{
  "d_expert": 96,
  "norm": "rmsnorm",
  "rope_theta": 10000.0,
  "tie_word_embeddings": false,
  "parallel_block": false,
  "init_std_o": 0.0,
  "init_std_up": 0.0259,
  "init_std_down": 0.0,
  "optimizer": "adamw",
  "schedule": "wsd",
  "batch_tokens": 32768,
  "train_tokens": 271000000,
  "dataset": "wikipedia_en"
}
Below are experts of layer 6 (counted from 0) of a mixture-of-experts language model. Rows are named router (the router's row for the expert), gate (a neuron's input weights, with its number), up (a neuron's input weights, with its number) and show model dimensions 80-159. Each number is 128 + 24 x the weight over its row's rms, rounded and kept within 0 to 255. Numbers have three digits each.
After each expert's rows: "gets" lists some tokens that make up at least twice as much of what it gets as of all text. This comes from a sample of Wikipedia text that the model never trained on. Tokens count by the router's weight.

# expert 26
router:129148090135105168118130132136098065149133123079184095103150104169092115152139135101112139106145146155084139121118136142120163154173155137117130107132146142155153148193138123089145132103086166121120087141096134153115118151148121106113132114
gate0:084102108108165097142099133112140133110129127146099106145124124166121147144117096116133129156116129117138133137130102141129135129141115130161124106120142105095098162131127136123205090129128135196114163112105118120125103125111174146095106113
up0:082110087117171094153117128121127149127094117143104159139086105201136132142103075106101081163153140125134117145095144146157141158116141180158101118126171111088112134156134086146174104156064110185117124095102097127097123125124185148109112098
gate1:109111144143137155158131087131125126119129100183094138119117119016118154120123149141151110108120154120119101165098132138135088106134084094107115132149163160128130123096112188116164140149114137146169125147133098164156150133136127140165136087
up1:123130139162191122133105141107132135135136151131113113153109115101092135123084120141114118086114130130120091131113106122123087125117108151083115132156080165132124137091087164159108138172098109113172170139152078183162104152177155145153111101
gate2:165131125121123120111115117172120131137163165127177118121125101152143140116111171157149141101115130132141141159113122114125133134147097147146122118128110137112077078120127176128132157119129117124076116141117112101142128121183102120151108119
up2:098100060128151126164202126107124115120167098154116117110108137102097143159156181146118133130118168141131127101132105127107154155136128131131188141144131152144139161113124144082100143140158138113147111105145123158110068141120168109105149125
gate3:142121139135160125132138134119107159150139113112139116108133156109100130132111126185130163158147106153151151113128114139173111134150144114129121172130141121118123120094155122133154128128137094131142104130056108142142127129113137120156147117
up3:139136143155115128113127086131137112119147166133119103144120125080138103159078159109149170144118111114131131081162103144083109087128112133106125131107130119116130131171138161085083138110096108105174139105159127141134121120125119128119141130
gate4:102147096074116113138100118118145132123105144109106118111119109125176130131103088117122086103124120118119138157115115087102143170143149135130133093093126097146139128114121156167104110177125136129091092111112071114144153140126150121182147147
up4:143074140165125114106152069151130139112132110185153151153101158116085136087143165134134113192098127115140138078151147159141124093127116124102124153183126127109153095147143128172119147097177131130151161152126173153104090154169109162097143121
gate5:147144082164139103125115105123162105108121124114125159172155157119119126142131108103118155105192108141117114159148153122087182125132157127159105135129149174121160152125127109105140099150136129149131115113141099110160137136181134137147106106
up5:135137136115123125179109106162135122115194146145116147138064164104165146113104124142150092107156130140136130105154124149147158112165119154115142147125100091173152105157123126111083126148139113098126140171143154138110091133130108101126135148
gets: " ", " 19", "y", " 18", "us", " ("

# expert 19
router:115122116181109190095159102088091138152138114151122089132126111125117113152133091103140143122162103113112158135112127102115144141118144115070122109123172139114124153155111133154106129121111120151133111127093103149120170165092135177169099128
gate0:127120109124150126144107168131099124145116123135094133132133132117144170149110202066120102154094127117064151141164136121129127104142100116147135102151098095112105117116109133119149094130111103106107090135160125133142136127204139099099139088
up0:112155166151132087140132088136150118121114143114100129098148147113123096128167091125121143134109153123150087097128128083099062126143136110109154106144121121150127113116183127118116135152111117117094140116090124113095121110137129132151096114
gate1:131134094128116118099098137135096104125104114149107134106126124100110112110128138138163179085119148130098096136114137145165073132179090141154132117130140064103105140102114122120136107098148097143143095158102189125091128150101143105142121088
up1:104132123139152124070124140120137131136129150128196143177126156145154181166163103106074098125173099142145135128126121110123134079086121142103102114117126204169114114123102141090156105138112149108096106154138117174130121115130152162132152180
gate2:119112131117126093136113144157118140152152150116118153094153141174102175114162133142158132139105125122094107133160096103121123144099101119149154129143143128196104100104129122107162121166147127099091093155145139150139119167110107134115112121
up2:141150156110116117127107126140148123135153173112144142102161067147128104089147145151082118089124125122120103163150085106115119146064114110114157106117140128161132116131125151120103135101153133100119133180096099117181125168109127132111140148
gate3:160130100151115102149109155178142086117123134150108110136143104126136131108146108102109115145121136155126118118121097128121091131139126183147143171138104150144121137116145129131141133122131136093158143084131113086126146104147093117146109142
up3:137129130100181122162087131113147149118087130098167167122162175171138158144133136124142149133107136156142101125126176137163123161152165096144145135175148135124122155135163137138171127144132133160133135124101167092123144172123106156151070106
gate4:147135156081133117131138158098138159129120134101118160101144138172135123113196175119125113158078115125084122117119145126124113145107086133139146136141144154151110137122098161078138138160126130164187170113103100127138158140116082093093156093
up4:115161123138117100084076128139119164161129130139159115137125157154108134168077143101169094127103159157181149117146216109135115120135118105106120096155115100138137132124138119168147115125123135137087091121132131132139107130130153153130117110
gate5:168096108153145137117149130129158106158129151162122129092136132170133121121108123134124153116137156108102091103159140126119138141160136102072160109106148109128133117168113150132114150120095144093156143081145141106112145142143111123121125183
up5:109126114092086113158145151143144132134126106120106155189128125130123091105168136152128091145109151113165148132129105170152139128126115145147101164144113152176127126090155083131144118152198116170168145132134157119134095136082122120144182150
gets: "-", " \"", " ", "'", "/", " ("

# expert 24
router:177098121117144117113130139138126140126176128146148113146122116130114079118160088141126115120179146102110140083196151120153112119146126128085155165123151107158136111190130142154116102070171161148142144158136110158099130128135131151130155104
gate0:143143152101129101086136110150138106127112137165129127107145115148185151104106138178142155113115128123136123171125094216161113126108151128124121166143139130125152087096169095139149121141120109109133184108149117180147164135157130118112145121
up0:119090139123105121149137140126139152126141129068113172129091153109096106148160104120122144124127110174118139088135145114132148140139079085108122121136089157132118141151092124113121119126101154154104085171140150102111126136091119149127101144
gate1:134145130123115125100149109099112127102124150158106166157122111101095123143111099146124130106128161141168117130098161130147110126132082161092068093123125127136181127122153107110162134136149113157162157126138142127133117104118115100130182147
up1:127108159078137123124149097175155088167158139117117131134135129090116143172156107085147109143108120150121119082135127089113156108119202153112166126155132152125093141171149123147121159121138148108133148124181112146135122164086122131129131085
gate2:133138166122141131159128144100162136105138110119141094125077135101119158131120111142129096147109122128146126157113150128101127103136168112085162111124118173119136129147162124178127142106136119151116151125121136125117153134157163103137186138
up2:148133161118140102152131147129144132105163107119132115151079128081116146146140110145151098134086113114152138144119160137122119118125131122098156118121108144123138125137145118181119124097135137144127153139107161150106152156162152100152214117
gate3:138072136143148116155125135119139136108145103071101143116114121132096119094134139147118118147131100101142151126100111124094144126164104148144106152148124119148136121113124082153124150157133140102115151123162093137158153126129124109138143143
up3:138138099133173129129116162102130085093127123129149119140184111121139104134087116124095137153136142151152117122139124143096098136062145144135130129148122170087092128149097072141144114099137115159103133110118109098090121087110160127157123101
gate4:139115163129133123134139107109122125115143187122145134150145148111144146159127130141168126119132137084115139103148179169128137125151130138138106125142102141140124117123133133139141156156105139133135173134146172134138112124097127131085135129
up4:109140131119114158084109149133137117163109099125099106114117102139084123117133169161132089137103119175147130162101101124132136106103154111128110119100123135110122186111120102121134145158153136118117088101157051121116161152119139140159125109
gate5:095129184129105147119148103106076150124076156154118113077108083149149129134141141114125074124118157106173107167135105109132104093147102070154126158143154116135125094117103119135126152127133160111136112151123146157109132132120092137128137146
up5:099135149124145131110144099112115144109124112145133143127145096129143096128090113098140074101135169136113120155152115107125126125167119128147133171134146092120109091135128120137125138142144171132164129111148137205134166145111109122103160152
gets: "\n", "-", "|", " —", " (", " 0"

# expert 23
router:092135107091145123085151139122146143118174139127110180133143146115169152157152147148114073152133116130125171118137141139122104088096093156084127139118133110152140107124116100124132143148132123130146167114144150163144120158098133119136127174
gate0:134079110166125103123153144113120134151062131109201127134146160126098140136118131136159113149106144133145110149164140151106135142117094110151098163101128115145139091122164130156172123143113125172166138175152167138147108153150114139145159138
up0:135114127132162127131119124159143125161121161131105117133158179145094106110125161113145140149062127150111113123124080094141142133143195123141146139149117107158122129146167135145122126099134155136136151108155129122091168122174116140119112127
gate1:107114156096125162122116078151140136125155081131122130118074151106144145078115185142120089135111082151129133130175186116106154146111105132140097152123093118097151131112120090115168119144124125134127117155138116148116098153126096148103114162
up1:146174137134147107123133133107104132144102137148122142139176115121122077133131081131137165087112138121133098100107106118118132119167138109114105110119186130148122122112177156151096130089108107144117098137129134149100176110156126131192153090
gate2:129091098108108122153126108132136102105101126138169152136119108139124125176160128117095113116134173098108116116138155148138123150103144109155167160129153153132112169103126139115120135126160093102134168117178111127106132143131116112170144144
up2:127111155168116130154121133150107113170143101126088105112130155129128137130128151135126130109117106125122151100107099126132080128071101192168122113147105164162141146148117099112158128128104185136141152142132113133094092108124147145096131121
gate3:140156115114151121108110106117128147189168140109169100108135108176155119136118153112120110174099141144105141115143140118120134081142132100163091121121139141110094103149122161126117126113081162082106130113108112159154088168109079136158142106
up3:134127142170166106103137130121142094136124122097161118158122120109176105105088151099201130140136120140084181104155105149122132080153132161158102173141124133130068139128093118167116123059137127096145131159120125136127140117128118122125120103
gate4:111133130146135148125107084101138133092127116157052148085145171117100104090095117166189105152095102168159130148152118108142103076172172110123128103115137099142091100118155137150164121098131110099090152114138200134114158105118118138166122149
up4:150156138114112162113149199148132103160095109118190120109096139135156110106148173095090166139141131122136135134109175159155167152105117163140121131168113121135103094102100149136135088109134143147119116131082113115138130098152133109135126119
gate5:126179092159126183104131120085128145151137149094099102177166102108128166117118116121121086135157057140119090125156123116093093161100112115128096104130138115144137095146157141124130121099110154128124113165153143163106156101145087143180173121
up5:147130146102132123116149125152126105095131142114149118164103079106131106126176149145143088127143065173117154132158124162104114134151128145087150121121115159095142114152135129090118100083141130119138110154149111140153103082110099111173107151
gets: " |", "re", "\n", "ri", ";", "or"

# expert 9
router:089121132136104121138121106137121098156135124106117138160104143084154137114153128139146090154134140132116153145130132136153158110147143145136140098129138132124145151149107138127104081098150186105109081154087124113095116126127083124142129142
gate0:115123135188097100150124091088131134160132135125058119123168119166121150127092136146134161150181120180094127138128139139147107118135108126093113123150142096109149117110130135139098114127135127125114096133125148101097165129118118171107126152
up0:069150096137100111132123130085105135117103146112110124129120081139111153141124126146100188104160120111072106117163104151168110134127127118124146156108118096104089117126166120169136128148150142124115116144072136145094139125115157099153133118
gate1:121175092131102118131167121134095124123104149131126123151136130159132132141104117120121103057098187178123143083136140141093135147148094106110170087106156117138124121138139123085096114124125109149150137131137122177118153117123112170151114146
up1:090114111090143102097155105103146122116120086096104090149141137130152073137156103106106104104116182124130159159143193151145125165147134106149182139140148118100170083102086130135120102117114089158168163135151110130137146124178160141170138106
gate2:103124128098099111129139115104148146137155171156140149139108180105142147104130067141131142099156149149126145142130129112106120165125139133128089118130082097140131138113157119146157151141145126112121095137127082129132089169132134103132099136
up2:121127151139085153147113092102156138162126082122104142131073129137130109079102149137171137127147124118111155169121158111167172146113142113121091110137122163145148106151164167133120136173127119154104084137135105139149137120094164087134136175
gate3:107128121108118144124142123139087111135148134117091117076117108126095103152136133119143168128116129135145141116128176108134130118140162123169154162123116120109117135126116155148129128172089146143170135098138123168149110134135141183157090136
up3:106108132123121075140167156144070141184120113159148122123119151127133121147116128129112134142085102156129145146102108096126117141096118080089125100131137099162145131178144099149160147118166111182154120144144170145150093104100112150085132119
gate4:091109152121137140095134100135146137119143111167143122149182162138133123083156118098120131108101100120146134128136152088127118117137154135116137135125136139123143126157157081133167094151113106170166172095138131121127151105124168110133103105
up4:139134111082099149137142150124138124139117125086109113128124123166139122145110099125130185155127154098130121132116113157080130147150124132146088128083162153154158137073077128119076145100133116130116103130107130114100137121095108188172139152
gate5:107106105116119120095154149126115113116070121144142105108152121124140164142142163138184108157128119135092106157085111134120136097109134117146149151106114109128129136154129123143107158121153107156151126088107164134128164136107114101122122094
up5:141070148117161150157166120153132142106138159124135120154132188136123168143125103169080131130144157104154130102120176141143134169162106144157160145115083147155157113145171103126108100120151144110156147134153105136166099127125138166095104131
gets: ":", " |", ".", "-", "us", ")"

# expert 31
router:096136152111110133138105145111141166114148134146149155128135155107144161130171093127112113160099147082125113140088119099068147106107144109159134103131110121148131156146130071093125122162111119124140163144159091116125080144134123143114113170
gate0:152187079120150129115122113119121149092106128150162135139146152137141107109147129128116188093141082107074140149159108050094161150126185147155093121120137118172160174141099112132125120117127148113118115149147121118156131152090082120113117150
up0:117149106130153120130134169111104187082126128149185143158154127110157126149133115112142153103149082103150162142153136088118119145099179144165124121135141108142149142109091107155139182114126143119115109126157122102153107093121118151124140116
gate1:136109148197140117153139114169126131121125115139121134164125134140126119118136131131107144154130123125181157118121133099107148130087123151146125103102122129142168116087134109146098130095078214098160101149109136136096163142070110125123110138
up1:110146167142143095141133115165135153138124094130112096171099169109127100116088112142118140141141117114165150130134136111122116161116114170121136105139117151148160147096144105107129163095110153094096067123151127137086111145129149120117148154
gate2:169134135118118148116165120154111116127149138133151123095122118124090072091119082142122108171130149128078080138147124099152146103133130130086099125119161128157168096108127130121114128127123119132132126097114120114123177132126147086140099121
up2:140113106121129145118204095110087133131123154134166140137137180137079141136132109155154129140124157126144123137195091151162129142137071099128154117149106128132124106115113141115134115090116121120139103123134121124142161145119131123125132130
gate3:161113110126134144102129136109114144156117177114110100146149138144129153139113143145153128122156117129122139133119115107136116094122105146137097093124138154162099104146168146162130132114149181131170120141110151150178143165062135128168094129
up3:131129122145134127153124086112131149125179139099150134165144114059127132172108146166143079145152155164085138117152122119131132108145132145099141171115110179126146142141133113163116172137124132087166124057142145114107104133159135115098126112
gate4:145130127123124091152093128150148178122135142130118122128114166155160171125129114120147130121119168108122176117137133108129155174119154163127067127115099157138125125099111142136134102106133109144099139116119132116061138095159103108145121139
up4:104125179136118105116113111148120142089141125124110127141108120156150133136112106107143125144137135135172162123138112094110166161106147126117103149124123189121111144070179144124154125138104094134112125057154109114111126122138109151151155129
gate5:126107126107123146113127166138136191129106114138105153150133155155131140106132117084154175164123117097125139142151132154081087129198144108100111175124167144101127128137133132110098140124117162145124116130101156161062140081156134148119102144
up5:161139124124144125183133108130125066110167097148142137126108121115162105151102149175090102103120156118167133140086127136144161122085131174156149101140101107144123113121104132155134123131156104093101123151110142114187117166105122093101125158
gets: "u", "i", "r", "l", "er", "o"

# expert 2
router:141134142149128122144136098132179160133083174124102108127147156155141105113158152157177137112138142142137098166151119146131069178132130108087066180131141119126118153110136137145109153140116116154146150089131135121133147119112133149137145120
gate0:136122113161138133153127125130101119167130104127130150119116162100144129122129106081106147103125115074110116075111111116144135098144110089149095122135154165136098119090162162154137131120127122087120152111164128091108114100102096081125145168
up0:118132141189143123150132104145145134155119108146095108115153154087132121112118097129147113125154124125106153121100114111142120120115134116122105114143145155108083095106151158145136201118119124115112139086116142100109136128132096102138134142
gate1:100149150124113122140126115132149119124128122132152111141140156133128166106105185134138125149126107103115155133117102125153118124080135140094139163142111102153109141117176098178124142063133152137104152165126127093132125129126082110109173111
up1:149143122103129104136107110143136084113127128139129113148128094141080100103100149167115114111141154104141108102133106131135150121135130151116155174121176120179114122110114130149150109125182097105145148133111104156134126141091127127121135147
gate2:122137124105169171153114180107150145102136102158123122113142110106153145136123105159123103121117138153120161135120122153103158156174105142108110114150130109091120074153131133120132159108144112147120123154135099146125163146088122136103137110
up2:136115134210098121120129109153127133125107082140130108103176128159142146142076112134138132128137111118114133106122077140129058080099110114128146135122070090156149108121136154123100125185151105121126121139116133160140104106131138116115122136
gate3:115106131118163127155127164111135099148161187099141134151105151077142108091147152098104110143109123127159186088133165123111110106129111084133081134135112073110146106119157137083112130114130132155125164123112114176124096139124098111133143160
up3:144153150132108086112144091121137133123133144115172126142163106113125139117130135128092150155144123120172093106139162118095131134153118136116137121125109129144146120152161149071122109085151216134140110123104135109122137074093091157094133089
gate4:089169165138125152145076155127113113157114084090156144120160109129151110147125157119168086150115118127092164117122134097103124103095083146120140149148153106157103153150091123138108148146130159127125056126155171113117127133122127124175077096
up4:092147156132127126138081128106096130140120118099144115120135104127133137120111129153119103121141122117114132123150126121075124092145132104093115162147148132148132148066132112131109139152151135128115093119119147135139101148099104126127136152
gate5:124138150172138160127110174128129151137116085077174193169145080157175109111131138110172155133093121142144155073126168127142147131132107143121105124096136143149116159191098129124135121087115108125100106088091143098130194137091141141174126128
up5:122144144122120081146135130086118135129064132168110133112126107122114146170151127117079152163122134099122119143111112100080104114112139115147098088128114122129127156135154090101113141150134108117118137148116130129102100145116111127123151090
gets: "ed", "ing", "d", "ly", " new", "ated"

# expert 22
router:111118101121142144117114136111086122131122098141126142121082142102132181133138100136126152125144150160127107090137135110133120095150142133127141106140120141143133098113145133148123118152152128102144080200120100141063134096131122115126084096
gate0:137128143115164131125121112176129133139109150122155132091127150132127102129137144146140128185134148122161117103085079143130165140131074127134124129116100111110120087143112147166098095158111105100150180162097116136154116122111094122138136164
up0:145139138183135156123118111108117099124092131118179108148134152165114109154165083132132182095158109128117129132117121084104126135165123087063125141138156140142102117078118110095130109151096134150161093107077155158163135161089175163143122091
gate1:170169101097127176176047140116105156094084136156118131129141151156155125152158155122144069124098143148124161101128155157160135109111103134158140145132140097149130142107151173138138144128139114076106095086171104126137158124112156106109121102
up1:114129137138143097126146162088138087123130089177135141120154157132105137115112093148150119118076159180150109170141128148158147145136147130129129152165146118120112147097137136131158100095123113133162138082179149138135133117126129122091142115
gate2:136120115174106159175112096137151107154119124140161062091175094111123096125149113136115108118113161132133133135156117134123094127137139097145124121169131146119151185126125117137103120130102161128134138072109095102116120118097141140134161100
up2:136134158123170130109134152128090145141118094127158166116113159133124125132125121138145107144177095114141094176142151115128106120138122125157173133119157094169133139125104164154141111092180146137130092202130121149119098129128115151145159149
gate3:125116137142087099092130127096095126133151163125116126121149140162154141130117150096171129143107108135129131141140134103116122116135156105137091125154128108073174126163075117146143144105129139115170138110111134102121118158135126144161153129
up3:127104139171140095132159111048131090152135115118130155139148154139140140114127090127124116139104135154146148115140136137131088108118179076162088133141162148089117116110123093168132133124117109139156130114105155078118132136121120150113155081
gate4:142165128164083112167108154102119125179150124143128116117113131126090132111130151145144070146151130116124138115168157096167127087138105163105122129114142121140074125156088130128179161105152135130129126120126122156122131137081135130151094099
up4:173139107127125088138132140183133115152105142122149128112160140155100111107141125144106100096139149158100115098115132123115121126144150123140171138146158131147118135121139111176155153141082150136122114108142119124150087095134144122086145118
gate5:147122136115097118118104147135141123119105144102085153100164170158151150141091098118136148092132138139107127131108147152104162106151146112149160094151142120133132125123123106089112139137131053100101161109076100138121151110150121125135130114
up5:160095145122129114115106157116113144102117155099100149109148143116160131138080105157110149097134128135076143139128133174142118075131131133146105098125117142108172116135100144133126126102154101123108151182109119188134134093136153091117137152
gets: " =", "-", " C", " B", " I", " was"

# expert 11
router:147123149088154155105144136102162113109142129117100144138115115113176098149123138170171140104104134128107133094141104126101151110126108140094086150105102154127154089117139127104094125112117138114148066112116111149159148129115132135145111164
gate0:109166123107116181086151136107136128039133152127154114141127090126139117121148147125116113149185061128110167144127146130095122126165120114098140140169128134080105100141124130187133179151135129106125144106127142134147184139117153124140147152
up0:125101152125117164130157157122127114077114079082156148142150114119148144117185120117128125142148130099117116132091162126123123176133134113140150167159160162103107136140117110158128186150121157141149161131132143131131185125113116110124162168
gate1:130203150106149134117123161106144108110148100116096142074146112093109115154094116161122097119162141148086116070133160103119134113121141110122127142095131124166131119091129147121137165156123089111107133127099141133153123138129134129163091096
up1:126139090190149143099116116152145166137150125114146108162109138191127130102130141099104115154123098145119109128160178176158087126143122158123131118148137130119139103104161150151083130062133127106119170138114147134115145168145140102125138164
gate2:110092130094167127144111142118176159170106127132091153130159112107138133137119141107112169111105134089115125148096140124137146130122148103117126104121172135117119097066119115108161106100119118209169134100148174042105140116105088120096122111
up2:093133134100112130128135111135108134144150135167132101108129117136111140089115130157143130153119135172119141154125125148137114142130140123111118129147089154099134103119170143129106114116137131175147143127090188184073124157144089156155112114
gate3:119192151106162123127130161093142069105100110120134146133081104106109155172111162171131144138135133130102111122160073108147117118119137155132164129127147126123084120121109114130170152113143110110119153119155132126124092185107170107163121118
up3:126146167109133128149134149150115089152096104132161135109077123082125112153122177197159173107138108108119106086158119118090116145115144101118113103138133134194114147147163118135153149120167133117103129142146154150100124129141144126096099124
gate4:157109126124148122136101125163159128148131160156117138173151137155142129107150157142119103109096143139131150138096120160123136096129158120124127112127131140112143090101047112134135125112108121175168146108139072134159125104143166138137120121
up4:125140115095137109121107139126133168162092105126141136145114096130161143165105121088181139134139172150133145124141086085114146137120147094143131094126117156141145132090108124097155097115092189145141075145116161154146148114102137121144092146
gate5:111107113111151127130183131119143120087087166093138128159139092140175136127102113114140181088139131167150161122155125095157132072115176162147106121106160152149135114119096142156120150155081119123106108092135141106108127098111142192188120099
up5:119147170111098151106094124145110133115103088117159133130086098209129091128134125095079181143136128081128147106123097131093118124113121142119097100124109123136138106146112152135101159127105102115110100083115148135083147155129155167144098081
gets: " |", "th", " a", "ation", "b", " A"

# expert 14
router:097140152102137135146100136111095111115118127132135120109093129123128086133118133142146146141127181156169139115113120095157169099096146158174137106124114144117125146100112118151100115152070066112143113159121130127129114131121146177155090093
gate0:139136145138111081136130126174161118124142130096104126156145138109141137098153122109162147110073148089151106145115107179157113081141128102139165164110161111070120146147117153148122113080132141151124074134114176135147144112127119133098127098
up0:134092139080115197117146134103111113165140113136158143171106091148111131122116140163114106129104109131113093142146115106153149171118122160097137134125151194167142108095134143141182136124126129167141161121146126104121103142115135101104126136
gate1:182097162082118141163130120145162144123180124077140145117132065167096092116138152120162135136115113133114190125133132165141112135185098113071129086135155109111105099149133124124147186108122134128156106153109115139118174157123131104136131120
up1:115101140109131128164117151172155119150118124129117161132088116145132082130155164105170134114095088136125193112088133118127154122176139111105157142144132106132138134152149117142190142140140117147133091132125104156142134130104104112147142100
gate2:120124127158119104114137132104068099121135113084133135121166106155080113142134145078162123134126126151119077150107124114095142132145131072124106126111158133135090048097117142119115108129120128139148089102101113105152134099133096090124139067
up2:128155165101156162139130094079141150150127108086080091128120135126151109168146114166108139163184140142124160110122135144139081137133124146123115102132166121111151145162149091147140129143128130115113133128124140153162132140105168141156142158
gate3:123134136103134138052123130209147178112100147127062102140167108073139099143089143098138160095126128132133081150135096109107118110106153105128103147141081146124154156101105103113108113126132129104133121146135107151161164126146132109095124142
up3:146092127122132125079120115151127158106129175115104136154166107082136129130132146108127187118106121098116130164110098109125151115172166108121115124132109128112121152114136120132117123104133108092140107176113147160142170102127107151081138133
gate4:140091168144128139099124126137142123125124109159140134131186115119114105089170125160118153139086120145178106147112107161131129111132105097109097117116112133167100085092064109161104158153113165189124152122127132090093105109094109149126142140
up4:134155134181106137131150109073169124169114175157118146191161127100127136112165145103138127120126109097101087081129129139129117168092090141137092127124127124181128140132114166104157125122153137134119116153140109083138141107134185137097162137
gate5:117120142137120092109119154110145107121127115139111080116152083142107112122151102138130137104083126156140141112127124081136111139120118108130117132114156170126136123078186116132133123162116157146160149094148081113110131166112115072156152127
up5:169115141137133133139165135144114132096127130151158149135094144094184111136148141134134106167171133104150118151139155152134153138141112167110140158109118118110118147169075124134116129108131104125111132095137127119140121126131159167125135068
gets: " W", " K", " S", " F", " M", " G"

# expert 21
router:109118135066108116124133120112158099150116116138114157110129082128091132129123082156077121090131122111088137116115158094139113128134155129132139067136126125109083106064146183151136122143153134123126063103112141170128108134131119086102121134
gate0:120109146116075152121150150150142165123175094109091138150132151102117125119149162132162160142153149080123144113103123086149117108144101143128128136135110103150108140127165125115135155108095144143150119137127128104124124177135109102119163169
up0:112169086150142084154094146111123136097074108176117124101100147136148179140121163078177124109143141117104163101137145120105146156109172117157152140131076149142196153118148101156109122127147137063130155098147148098099149112139124172128115107
gate1:120141128148141121137136112119131160128118149148131152103182148170112101107125121136153135133122081093130130117115147115108142099124142081103131147142177136125090163137138174179127130142108093072130148130152093116144121139132127127176126087
up1:089105139134131129150177130128155133163104106135122146122168134133126105098130123139120132138141091112131151152106147124111129141144173149117139176121189128119090136146120145147163109122098091069142126131126106102121122124135180147137125095
gate2:159120143104153119104109128094146133061167150118135136159130121146109093152104123117092122123072125110112130151136139166169098125128131142131122098115100147122106120150119132144143130131137133140149158103138107134099120124133164139128144119
up2:167101137144166119110155102171114142125120116123152105155179169142127107120125124165137109089142100147106100120118159108116140116118113082172148175143109082144142125127143140143118089156109117094128137154137127126133114112122108120114126133
gate3:127097136122157129127141118102128113104129143102170130120114092151102152156108136131145090132122064149104145120131125116188121104154101165114114114101135101138148130169087143143124147097155177120117183136094156087119142166095115126122093152
up3:100138129138122113106104073112137115084161129083156152138127131139131147141124139096145096112130109132125163090131136129113160115137117160108127138105121130145173088169071139148131135097118204125138144101110143085133097159087147149137125094
gate4:108146155126104134079095128082120168107065130124133104069142155142115151101107114098129121153118131091123124122157170106142097134130097128109103083149104121118124122122126170135142157160093133162111169130144119148121139101103105143153158118
up4:133160146097119097152124177095143116113119128124099100097093177121140136116156117154121148135143138112141093111086158105125126125127140141150104098143126119125149110093131160163122175172108128172158171117107123164101129110100096135113132107
gate5:130176140141097176129137133157117127112110102132096135166144107095169092115120177126159097142208084142137144098153149120113108149110141074111141170119136093106112144107147151104119118123133100189137123087132138117138181119113094083106096151
up5:099187142138131168116155110159122119149116121121099148113139122118154030105120167111154125125175119168133141106128151103114122117155140121122134161118133098096102143112141147145148090162129084170160120071121130146096164158119115112121138138
gets: " ", " p", " Ar", " M", "or", " tr"

# expert 13
router:122122122121090109147124138151131156128134174138136130121097110112144120151081123104117105095125148099131169119111146113153118119145133137155150080104112124097126133151136103151137111123133145137136157150102111090145112114137098142114144164
gate0:178125137139127127105156115122124181143106089112158126131127169142117123116136107113152123146133173102123130149147147144136092117132144121118114116123152127127202075119102106164087192138074105105129121142084133100127125129151123102156093117
up0:117106144152115135090138126124134128104131119135132090122134149147170185127078151105112154133135097129108129165130158144077140160138143122174156159146129119128121128103125144097143125162171097155107159119120104151147119127111153112113149120
gate1:069099096186119144113084118151095150119143094133137118118117167129102134121097131127099148106128116114122151089126133137139135115147151184126098151082091079155156130077107138125095151128121115133137192144122170144089142070138163162107099170
up1:140124105121102158088143175112084157114120112105121123146119107119132104139096090120086149102126135124145181114076132109155128112156103150155135133103154087143142096130144137148103181121117119141090112127132137087109140129106085166136114087
gate2:136146163130163088134118085143154159140131117088115125123133117130157130091110153130073191138125081159108084098100130110163124079135134122098123145117118117107127104136157110145184128151121111142116174119127111102118155144125103132135129123
up2:167139109134062139101121153093115091128148117136133123148122104168065128132131096082155102090060147129134169109161099080133122155140154148144110115119149114114134125134093152120113143117117135146154091122123114128116108144133139090121135099
gate3:126165127145150163137105166160149108156109150122132144107132151129113167145112132101111163084068142130083147143127090121134154093135182105150117156139155126152156130127121117127149126146097102116098135138153133137136119157080086112181134132
up3:139112151196137153178144185143145068162116130149122121086130137129106133143137149098161145127101166179113140137121101153125151114116127129137110084149089174141115142107116157132126116166086110127124122152116139086156119108157123135146097135
gate4:136108086135152151055118151142123130149081107117096102095116107109134133119147140130098112148113103115138129110102115175137111125171123110110162156139160126158109124129152104132118127116160127134142147110137158119123154194136125131132138106
up4:136083127176166125143104120133125129134134096159136130146127125125110147127125170121175137149073114141128187140098110144142113124168131118133152135162119089154106122122129088105067100153124119104148083153098144109138127139127105174146148115
gate5:152142141147143158105132138107121103102163156129148138124100164160121112139144167120132153136153169142151151133106111118130155099113116153164157121127169163093114112149140120121112103141140166123138136151156149108116128103100158139106133149
up5:144100098099160140143142124177133152122084151124101070156145117136138132062148158117101095160148130133176141137136124161102092164146108108145155133153093104120102132136126139161154112115171161123130166108147144117145150119140129091179187164
gets: "ol", "li", "ar", "al", " Al", "ul"